From a checkpoint of a small mixture-of-experts model trained on Wikipedia.
Training: a variant of Adam for the experts, 439M tokens.
Below are experts of layer 2 (counted from 0) of a mixture-of-experts language model. Rows are named gate (a neuron's input weights, with its number), up (a neuron's input weights, with its number) and show model dimensions 0-191. Each number is 128 + 32 x the weight over its row's rms, rounded and kept within 0 to 255.
Before each expert's rows: a language model's description of what the expert responds to. This comes from a sample of Wikipedia text that the model never trained on.

# expert 25
Mid-word es/it endings
gate2 [130 156 110 112 122 123 145 173 107 135 145 123 157 178 139 144 127  67  98 134 176  81 126  82 106 120 142 104 130 104  95 164  83 112 117 163 174 175  87 182 117 129  85  81  97 142 114 161 118 134  89 121  63  82 136 118  99 163  83 129 116 126 116 167 122  91 121 117 100 121 105 115 184 138 146 113 150 168 111 119 127 156 166 136 149  91  92  92 112  94 123 139 170  64  97 132 122 137 112  80  75 125 148 163 143 181 122 183 138 138 101 170  86 112 120 141 123 100 144 162 105 144 114 132 121 183 113 145  87 151 175 116 101  73  96 187 144 155 109 144 117 126 125 119 125 168 158  62 148  53 116  63 156  65 140 139  85 125 160 155 180 171 126 149 109  51 112 135 143  91 110  98 171 148 114  66 100 109 157 122  90 150 135 123 172 115 229  96  88 209  82 157]
up2 [184 217 164 118 154 187 100  72  85 193 138 190  72 129 152 133 188 146  99 153 123 148 118 128 141 141  63 112 106 141 149 143 173 169 144 110 112 121 134 113 125 123 145 159 106 101 157 126 160  69 132 161  70 119 132 111 198 119 147 164 137 144 112  89 133 114 170 176 163 121 108 150 180 114 135 114 136  93 108 181 188 156 119 181 165  88 165 114 172 164 201 117 100 135 105 136 155 155 121 136 174 119 118 119 134 149 123 140 142 102 153  95 106  94 149 172  96 109  95 169 134 135 144  79  97  59 124 158 122 161 120 105 130 152 119 161 122 122 168 193 114 118 190 113 120 186 161 147 143 109 142 151  95 150 104 147  73 101  96 112 180 103  92 136  70 146  91 174 140 119 125 127 112 141 149 194 153 130 106  79 177 165 140 128  83 147  78 150 124  59 153 131]

# expert 4
Coordinating conjunctions
gate0 [176 180 156 137 178 125 124 103 110 182 137 158 124  55 154  91 196  74 124 100 139 156 129 101 136 139  96  73 104  71  96  78 133 105 118  96 112 165 121 149 146  98 165 155 113 138 202  88 154  76 145 133 134 141 138 164 123 152 111 125 131 170 120 127 132 134 118  78 132 142 144 128 129 177 160 130 175 140  39 122 149 121 139 115 133 101 143 145 154 105 124 171 140 150 192 101  89 141 103 124 118  83 113 188 166 111 126 104  78 106 103 150 105 171 110  88 138 180 150 138 125 151 107  82 162 119 140 189 103 102  94 135 146 108 152 145 130 105  99 171 101 162 140 160  82 171  82  81 172  77 155  92 153 214 135 102  96 114 147 120 132 111 166 158 121  73 117 153 136 143 104 147  57 161 150 120  80 108 147 188 165 127 110 131  77 143  86 147  77 157  98 204]
up0 [153  87 117  82  91  99 128 144 168 122 124  89 148 101 115  57  86 149 147 170  79 124 143 110  85 125 164 157 103 167 164 173 125 109 115 156 132 116 170 100 159 136 117 121 147 215 104 164 154 207 128 144  93 108 109  85 131  95 143 121 116  79  62 178 129 177 101 127  97 153  99  83 117 101 141 116 151 128 123 101 136 116  78 120 139 103 113 138 140  98 142 177 114  54  81 153  94 146 108 135  87 153  57 138  79 125 130 160 164 153 178 210 124 152 141 155 135 105 153 147  78 123 157 147 129 145 166 112  86 118 171 156 185 134 105 130 140 102 133 195 110 141 180 106 137  84 166 101 110 162 129 132 156  92 123 142 111  79 205 140 109 151  96 124 147 155  96  81 202 130 104  97 128 150 100 116 157 184 120  96 148 142 175 128 192 132  79  69 138 122 109 103]

# expert 34
Word-final vowel pieces
gate1 [153 166 155  96  71 110 136 119 109 111 113  85  99  82 122 150 169 122 118  89  63 135 110 155 113 179 143 157 128  88  71  94 115 133 148 104 144 123  92  94 114 112 155  96  79 103 121 118 157 162  74 125  69 164 211 124 147 125 171 144 115 115 140 114 114  97  63 134  61 113 138 125 157 145 119 112 181 142 121 165 134 101 158 128 136 128 106 140 148 114 166 101 144  90 177 132 115 159 124 152 137 174 146  68 141 201 128 168 216 186 161 156  96  81 114 123 127 179  94  82  75 126 136 118 121 160 147  82 129 120 130 107 120 146 130 185 114 146 110  83  86  96 149 100  91  93 130 160  90 124 126 175 171  80 140 153 131  99 149 127 137 175 162 131 164 110 120 167  99 152 166  91  96 141 124 118  94 202  32 180  88 120 201 124 123 156 115 119 141  78 115 130]
up1 [158  86 155  45 132 115 122 106 110  80 146  76  58 176  75 102 136 161 175 112  41  88 109 116 136 110 145 137 165 105 145 134 131 175 105  93 103 116  71  32 100 136 152 122 175 187 113 100 136 106  93  90 163 115 153  81 104 134 168 168 118 101 121 188  86 146 135 147  65 150 135  98 126 115 112 127  75 141 129 115 121 129 139 194 143  89 146 135 122 114 134 130 146  89 123 199 174 127  90 140 125 143 152 141 129 134 121 159 141 180 132 199 126 122  97 128 120 110 160 134 155 171  64 150 112 126 135 133 124 118 109 129 109 162 147  91  95 143 133 137 182 127 176  93  61 109 127 168 108  63 100 111 163 125 191 146 121  97 143 164 127  73 118 101 101 130 149 149 103  68 121 139 112 141 142 116 115 186 141 119 191 120 145 162 119 127 170 125  42 136  86 141]

# expert 48
Mid/end word syllables
gate1 [106 154 119  97 170 115 120  99 184 129  75 114 141 144  45 138 101 138 100 129 128 141 179 101 145 134 172  95 124 137 220 138  96 124 183 199 111  99 118 171 209 167  76 146 159 125 119  99 126 132 120 135  60 129 113 148 167 139 109 110  97 113 171 139  53 146  80 154 116 152 196 173 187 134 130 157 185 149 144  86 110 128  84 120 139 170 169 104 103 140 148 157 107 107 159 135  84 159 109 167 114 151 178 152 169  96 117 102 135  96 137  96 121 167 111 142 118 101 129  55 115 149 125  94 186 132 146  79 134 175 137 141 174 168  79 187 153 132 137 156 168 124 114 167 124 147 147 114 176  87 135 133 127  67 100  91 148 140 175 156 181  97 127 122  94 107 137 122  87 147  74  94  86 148 176 150 159 112 142 150 127 147 100 134 148 172 109 113 136 137 169 167]
up1 [156 142 146 173 159 116  90 125 121 100 110  94 133 105  73 168 141 125  93 124  97 127 119  81 161 175 160 145 108 114 194 109 166 162 177  96 114 148 139 105 182 165  51 131  81 165 168 148 149 126 122  96 151 133  95 153 117 171 133 126 112  51 133 162  55 128  75 157 114  95 175 171 112 161 151 162 143 125 163  98  81 144 104 101 142 189 134  99 160 181 138 114 139 127 109 148 135 125  74 170 152 194 153 132 142 111 129  85 181  91 117 111 152 118 129  56 126 121 143  74 159  55  58 177 112 165 163  71 153 115 159 127 131 119  90 156 124 107 137 147 137 149 178 158 100  89 142 113 161 130 143 130 105  50 121  87 129 133 209  87 191  82 126 141 118 112 140 123  77 191 100 151 163 165 129 110  89 115 145 112 110 137 169 130 136 109 126 128 151 155 117 137]

# expert 50
Single consonant pieces
gate0 [113  82 106 145 119  77 143 145 150 125 142 138 123 165 157 144 156 142 137 130 104 176 124 141 169 158 101 141 147 146 125 110 177 125 195  91 173 184 114 150 152 119 107 102 183 116  94 139 187  99 134 138 160 139  43 103 180 145 178 116 171 138 130 128 151 105 199 138 103  64 209 182 112 140  91 148 101 137  93  89  75 136 119 124  95  97 113 138 119 120 122 161 120  75  99 139 197  92 148 139 173 129 139 124 132  90 157 183  74 161 111 141 159 134 151 135  78  98 159 182  94 130 150 180 160 172 212 159 126 140  87 114  99 133 110 113 118 144 143 121 119  86 133 138  95 114 180 107 123 143 213  94 157 148 184 161 128 140 156 164 158 119 115 169 114 124  85 154 110 142 130 117 139  96 130 197  82 121 152  67 179 127 184 107 165 109 158 126  83 161 119 115]
up0 [151 187 109 168 120 128 141 152  92  69 129 180 121 192 123 195  95 106 112 113 102  98 104 151  81 157 153 172 144  98  97 138 119 169 101  85 146  81 110 147 147  98  90 121 206 113  83 110 173 129 120 128 166 132  73 111 230 101 190 134 189 125 123 148 159 136 144 165 100  42 171 150 144 122  91 156 147 152 101 128  98 183 108  60  57 160 106 127 157 131 139  95 173  71  67  95 127  97 137 146 141 121 136 118 149  72 190 115  97 160 183  91 121 138 143 145 120 129 159 104  86 150 167 180 126 139 146 121 127  87 119  78 143 127 159 102 105 138 140 138 134 113 142 101 104 109 168 128 142 118 109  90 139 138 112 127 155 135 179 102 140 162 140 135  54  83 127 130  90 160 103 141 153 116 123 201  90 128 151 116 174 121 116 143 137 131 110 158  85 169 150 150]

# expert 59
Modal and auxiliary verbs
gate1 [ 88 148 116 120  87 128 150  99  85 138 147 163 120 166 146 100  94 132 145 108  87 185 106 150  82  94 136 111 139 132 116 127 108  99 142 137 146 163 149 208 180 137  95 109 109  80 120 142  88 108  93 132 154  98 109 210 134 180  88 149  60 132 150 143 143 162 119 150 160 129 114  97 107 159 123  90 106 129 115 147 184 106 123 120 157 148 164 183 157  82 187 128 149 153 140  69 106 163 173  72 115 115 127  87  74 107 107 127  92 162 134 156 138 117  95 207  99  94  95 183 168 119 143 142 136 155 102  89  99 149 196 103 103 149 134 167 114  54  92  94 168 141 114 171 162 142 189  72  93 130  99 117 110  77 109 133 154  96 128 100 111  94 129  76  44  94 154 118 103 131 163 147 114 119  86 106  92  49 118 159 114 154  86 102 135 155 130 107  98 133 135 176]
up1 [ 72 141 147 124 128 132 129 135 106 153 165 178 125 139 154 168  85 135 169 114 104 192 122 129  75  87 121  96 122 130 110  69  51 143 112 147 191 166 107 159 166  95  46 134 124  94 108 170 148 145  98  93 138 105 163 226 150 162 112 122 107 171 170 108 161 197 117 129 123 133 128 101 132 154 148 125 113  89 164 153 125  73  90 114 167 163 134 173 164  87 176 155 172 165 124 105 152 147 172 138 115  90 138  68 148 119  85 123 118 218 103 183 110 111  93 178  79  82 142 189 160  86 171 172 126 139 111 111 128 146 154  93 112 140 127 130 154  55 120  93 155 104  77 159 138 139 173  98 135 105 124 133  99 129 112 163 133 120 130 122  93  95 133  95 119 118 137 154 115  97 167 137  97  95 102 124  77  44 110 181 124 137 115 120 136 153 110 155 137 141 129 164]

# expert 58
Consonant pieces v, d, w
gate4 [117 120 150 117 120 156 109 130 145 112 126 109 133 135 161 115 115 121  56 154 103 107 177 105 125 147 150 114 134 182 135 131 130 100 128 165 136 110 137  56 107 122 188 142 117 132 139  87 216 125 118 107 180 134 110 161  85 114 132 130  96 100  89 134 105 162 142 136  86  97  91  72  89 104 136 155 128 136 122 126 135  51 139 142 103 110 175  74  97 142 100 130 116 111 125 164 125 119  80 139 172 115 119 176 156 126 111 180 161 124 167 122 129 111 140 108 130  87 125 180 168 122 137  99 117  68 118 137 117 154  98 112 131  38 111 101 194 121 159  89  64 122  65 157 136  89  67 110 114 139 129 112  96 127 126 108 119 110 135 126 144 166 136  41 156 108 155 155 150  46 125 146 185 163 129  62  97 141 135 148 185 109 168 123 120 114   0 102 110 118 102 111]
up4 [136 145 145 120 179 169  80  97 134  97 114 157 134 128 163 197 152 159 173 129 138 147  82 152 135 127 166 175 134 144 123  90 143 129 153 123 120 169 164 170 163  67 158 114  84 147 111 110  81 125 166 173 135 168 169 115 127 125 143 174  88 147 143  87 123 137 160  91 160 112 144  85 122  62 137 167 116 156  67 169 139 104 150 113 154 159 148  92 150 158  61  74  86  99 115 149 132 152 129 135 170 167 150  62 156 113 191 102 144 128 116  78 130  87 150 129 139 163 145 160  77 145  79 106 155  77  97 121 120 136 175 136 123 167 135 150 191 150 160  93 158 121 125 129 169 137 218 101 114  88 125 133  81  99 128 118 119 124 119 113 124 155 113 155 123 181  58 168  60 174  73 102 154 156 138  92  65 111 165 165  95 172 149 140 161 146 140 107 138 113 178 182]

# expert 0
Word-final letter endings
gate1 [128 159 148  72 161  83 179 106 180 133  65 106  74 176 126 138 142 152 126 144  81 111 122  95 154 126 150 149 138 130  60 147 171 145 118 208 124 136 144 112 158 166 147 131 149 159 124 132 117 158 152 123 137 130 138 119 122  90 138 114  94 131 124 107 134 167 231 151  86 121 181 136 143 168 140  55 100 175 144 113 154 189 142 201 152 100  77 133 107 168 110 122  72 135  92 143  97 145  81 121  95 153 171 175 156 154 132 146 127 128 131 130  88 154 142 195  92 145 179 142  87 132 106 148 134  94 187 109 139 101 137 179  74 161  90 103 127  91 130 142 132  95 127 127 149 131 130 138 113 152 159  45 183 124 157 115 112 141 138 119 126 109 124  85  67 159 134 159  94 133 129 119 154  55 156 187 104 171 137 103 126 169 150 120  92 100  69 146 106 166 108 201]
up1 [ 69 147 203  75 116 110 183  85 144  83 130 133  81 130 161 110 124 131 103 113 146 135 140  96 131 129  98 141 108 133 158 154 179 140 128 180 116 122 120 116 109 117 190  98 158 135 115 161 115 167 162 165 191 152 103 126 148 162 127 124 126 125 107 132  97 170 186 114 138 111 173 148 123 153 162 111 150 163 109 130 144 199 103 191 159  87  71 118  93 131  86 127  71  86  99 142 117  71  64 143 144 163 189 202  79 121 139 168 129  85 105 101  95 181 108 118 125 167 163 136 140  92 119 187 106  77 171 122 113 105 138 123  76 137  55  39  96 141 132 151 164 127 108 115 131  58  64 153 128 157 173 110 160 164 152 122  88 159 100 115 121 141 119  88  98 170 100 132 103  99 114 103 154  84 138 188 120 155 139 114 141 143 156 145  94 113 129 126  99 163 103  87]

# expert 9
Pronouns, auxiliaries, Thai bytes
gate2 [ 84 143 186  72 159 158 167 119  55 118  88 132 191 127 149  52 128 154 135 186 169 169 104 103 111 154  88 148 107 125 172  86 123 130 139 125 115 127 107  92 146 100 154 122 114 119 133 136 141 153 126  80 149 116 130 108  80 116 114 172 165 178 103  97 117 171 177 154 188 178 120 133 133 131  83 174 119 150  94 142 170 160 102 100 201 149 157 135 102 144 117 150 105 117 172 169 120 109 131 144 166  67 123  84 119 139 151 145 116  92 104  96 149 132 161 158 128 143 134 104  86 103 154 106 121 144 106 118 141 100  96 206 156  99 175 117 127 106 124  66 130 121 129 178  95 183  61  75 158 149 124 157 144 231 152 115 139 220 200 118 162  85 139 138 192 145 114  98 120 179 113 134 131 125 136 154 160 115 134 139 157 104 185 139 168 119 134 120 106 131 130 150]
up2 [186  62  87 182  91 124 108 142 166 129 182  66 113 148 156 129 110 171 117 122 131 113 127 124  93  91 109 115  93  82 137 128 120 167 122  98 142 136  82 129 139 210 163 189 133 115 144 109 135 138  96 144 132 129 130 198 135 125 152 158 152  70  80 132 126 135 104 140 123 144 125 100 145 154 175 191  96 112 128 114  62 155 145 101 103 156 108 100 123 125 160  47 109  82  63 152 104 123 112 108 128 107 114 113 184 134  70 117  65 180 112 196 105 102 166  59 110 112 111 147  89  78 116 124 122 118 114 144 138 135 132 112 126 112 111 145  65 145 105 180 138 108 124  84 135  88  54 155  85  89  92 131 124 104 119 114 163 115 117 155 131 137 143 156 180 114 118 169 156 150  77 141 151  98 112 109  85  34 100 128 142 143 151 161  81 131 185  89 140  71 101 102]

# expert 44
Subject pronouns
gate1 [150 106 123 152 173 146 176 135 159  79  80 143 105 206 106 122  98  53 121 152 107 131 113 183 200 164 154 152 129 169 108 125 134 112 131 215 157  76 119 123 147 151  92 144 126 120 153 153 114 167 154 110 116 111 127 115  91  89 125 146 102 108 110 153 103 215 105 149 139 129  92 150 144 135 125 101 170 158 123 141 116 105  97 163 135 166 117 109 109  72  90 118 137 167 150 205 194 136  94 163 141  93 144 111 131 136 114  89  86 130 113 134  75 153 191 168 185  92 169  85 147 199 161 137 137 154 109 152 112 120 116 121  86 117 112 168  94 130 140 126  51 104 146  61 120 130 142 107 118 150 147 117 130 132 137 121 147  72 118 200 151 163 163 185 154  99 172  79 134 137 123 217 108 151 155  42 127 134 111 160  92 155 155 136 118 128 110 122 121 117 144 137]
up1 [113 123 137 128 195 142  96 211 106 106 113 131  84 167 150 161 122  47 107 131 150 133 162 127 192 147 130 180  90 131 120 105 165 127 109 161 134  96  94 147 152 129 130 223 124 128 143 145  91 106 191 151 122  92 143 140 124 117  89 147  92 135  53 147 126 179 102 140 179 207 103 129  87 127 115  96 119 158 137 158  71 100 140 165 125  90 121 142 127 119 112 101  79 164 145 169 151 119 133 206 172  99 130 140 132 124 113 155  81 119 137 131 145 108 176 167  96 102 146  72 164 184 138 135 112  67 137 165 116 163 166  65 127 126  96 147 126 191 122  91 139 146 148 104  89 148  95  97  84 125 122 129 140 147 101 100 114 125 115 118 132 103 156 186 191 144 126 104 145 145 170 179 124 135 126  43 156 150 100 152  78 131 157 101  99 134 122 114  38 152 140 132]

# expert 16
Mid-word fragments
gate2 [171 123 152 105 200 175 140  85 138 116 194 119 118  90 124 124 153 107 126 121 175 136 116  93 118 150 112 118 105  90 156 130 145  98 100 117  67  90 120  86 110 120 124 156 148 121 158 102 130 119 124 119 114 213 176 116  38  77 167  29 108  86 116 180 118  94  92  94 126  92  89  92 145  73 159 164 111 105 147 131 142 180 143 144 146 117 155 151  88 156 150 164 109 197  92 148 123  96  89 110 140 138 132  31 125 117 143 120 117  92 168 155 112 154  77 172 174  86 119 105  67 117 138 124 103 148 121 163 169 149 144 142 116 164 124 206 158 147  94 165 110 145 172 139 138  88 106 126 107  96 136  97 140 101 129 144  96 137 119 125  73 118 127  84 140 126 100 158  96 110 146 144 112 119 108 142 105 172 167 105 211  89 178 142  84  99 132 111  76 139 158 100]
up2 [145 150 123 153 157 147  41  89 163  83 119 162 142  76 122  90 146  77 126 130 111 130 154  73 171  97 117 116 171 139 144 115  94 137 128 149 220 125 141 215 164 107 133  44 134  90  74 121  56  82 142 145 154 105 123 121 123 107 133 164 132 167 140  69 127 160 149 163 142 129 129 186  85 121 135 136 110  92  26 139 102 120 148  82 163  81 107 153  86 119 104 156 120 125 112  77  98 196 161  71  97 160 117 133 138 106 123 146 127  96 121 136 171 181  80 111 121 140 168  84 145 157 142 131 105 126 131 139 136 176 106 147 115  99 117 117 112 111 108 137 102 148 128 191 127 128  63 106 109 104 144 138 125 136 122 168 110  97  97  37 117 159 101 197 142 153  78 111 147 112 110  79 112 156 118 112 101 117 125 156 124 122 120 114 170 153 143 101  73 139 143  79]

# expert 20
Articles, prefixes, non-Latin bytes
gate2 [163 190 171 142 166  89 120 175  83 146 144 125  44 107 101 157 153  65  86 159  98 150 120 136 110 119 194 124 142  77  95 138  82 120 135 149 181 120 124 109 133 109  76 170  94 147  68 114 171 125 120 212 186 143  99 127 101 137 160  98 177  87 106 158 139 127 118 174 105 149 127 128 105 115 111 132  57  96 138  91 105  96 161 145 114 127  91 129 188 167 156 175 144  96  95 167  72 135  91 132 158 108 149 173  83 177 204 129 127  91 109  94  57 177 125 154  97 155 176  99 100 116 115 110 104 173 103 137 140  88 108 133  97 171 122 119 132 134 180 171 123  72  96 132 106 133 121 133 159 103 189 153 130 142 156  99 156  99 129 146 158 158 143 111 116  78 108  90 130 149 161 150 153 136 140 167 133 109 174 175  93 154 122 128  79 168 147 163 161 128  98 134]
up2 [170 156 167 113 151 113 133 161  72 105 138 140  54 105  89 127 162  77  95 144  59 153 120 140  81 122 183 119 157  86 111 143 103 140 156 184 184  78 123  96 146  87 105 154  82 157  60 108 162 121 100 184 197 138 103 113 119 149 181 102 153  96 138 157 140 160 154 184 100 159 122 146 115 114 102 151  71 105 108 110  87 138 154 151 127 106  86 127 136 161 126 167 162 109 122 169  99 183 101 126 152 114 141 157 103 181 195 138  94  98 110  64  75 187 133 141  78 161 139 126 140 159 149 119 118 155 107 145 123  86 119 130 116 170 124  94 107 139 157 160  89  76  81 117 106 160 124 156 153  86 188 157 163 150 142 102 141  79 135 156 175 133 133 121 124  87 122 129 162 188 140 136 159 115 180 178 107 127 185 193 139 173 119 105  81 152 154 178 138 127 119 136]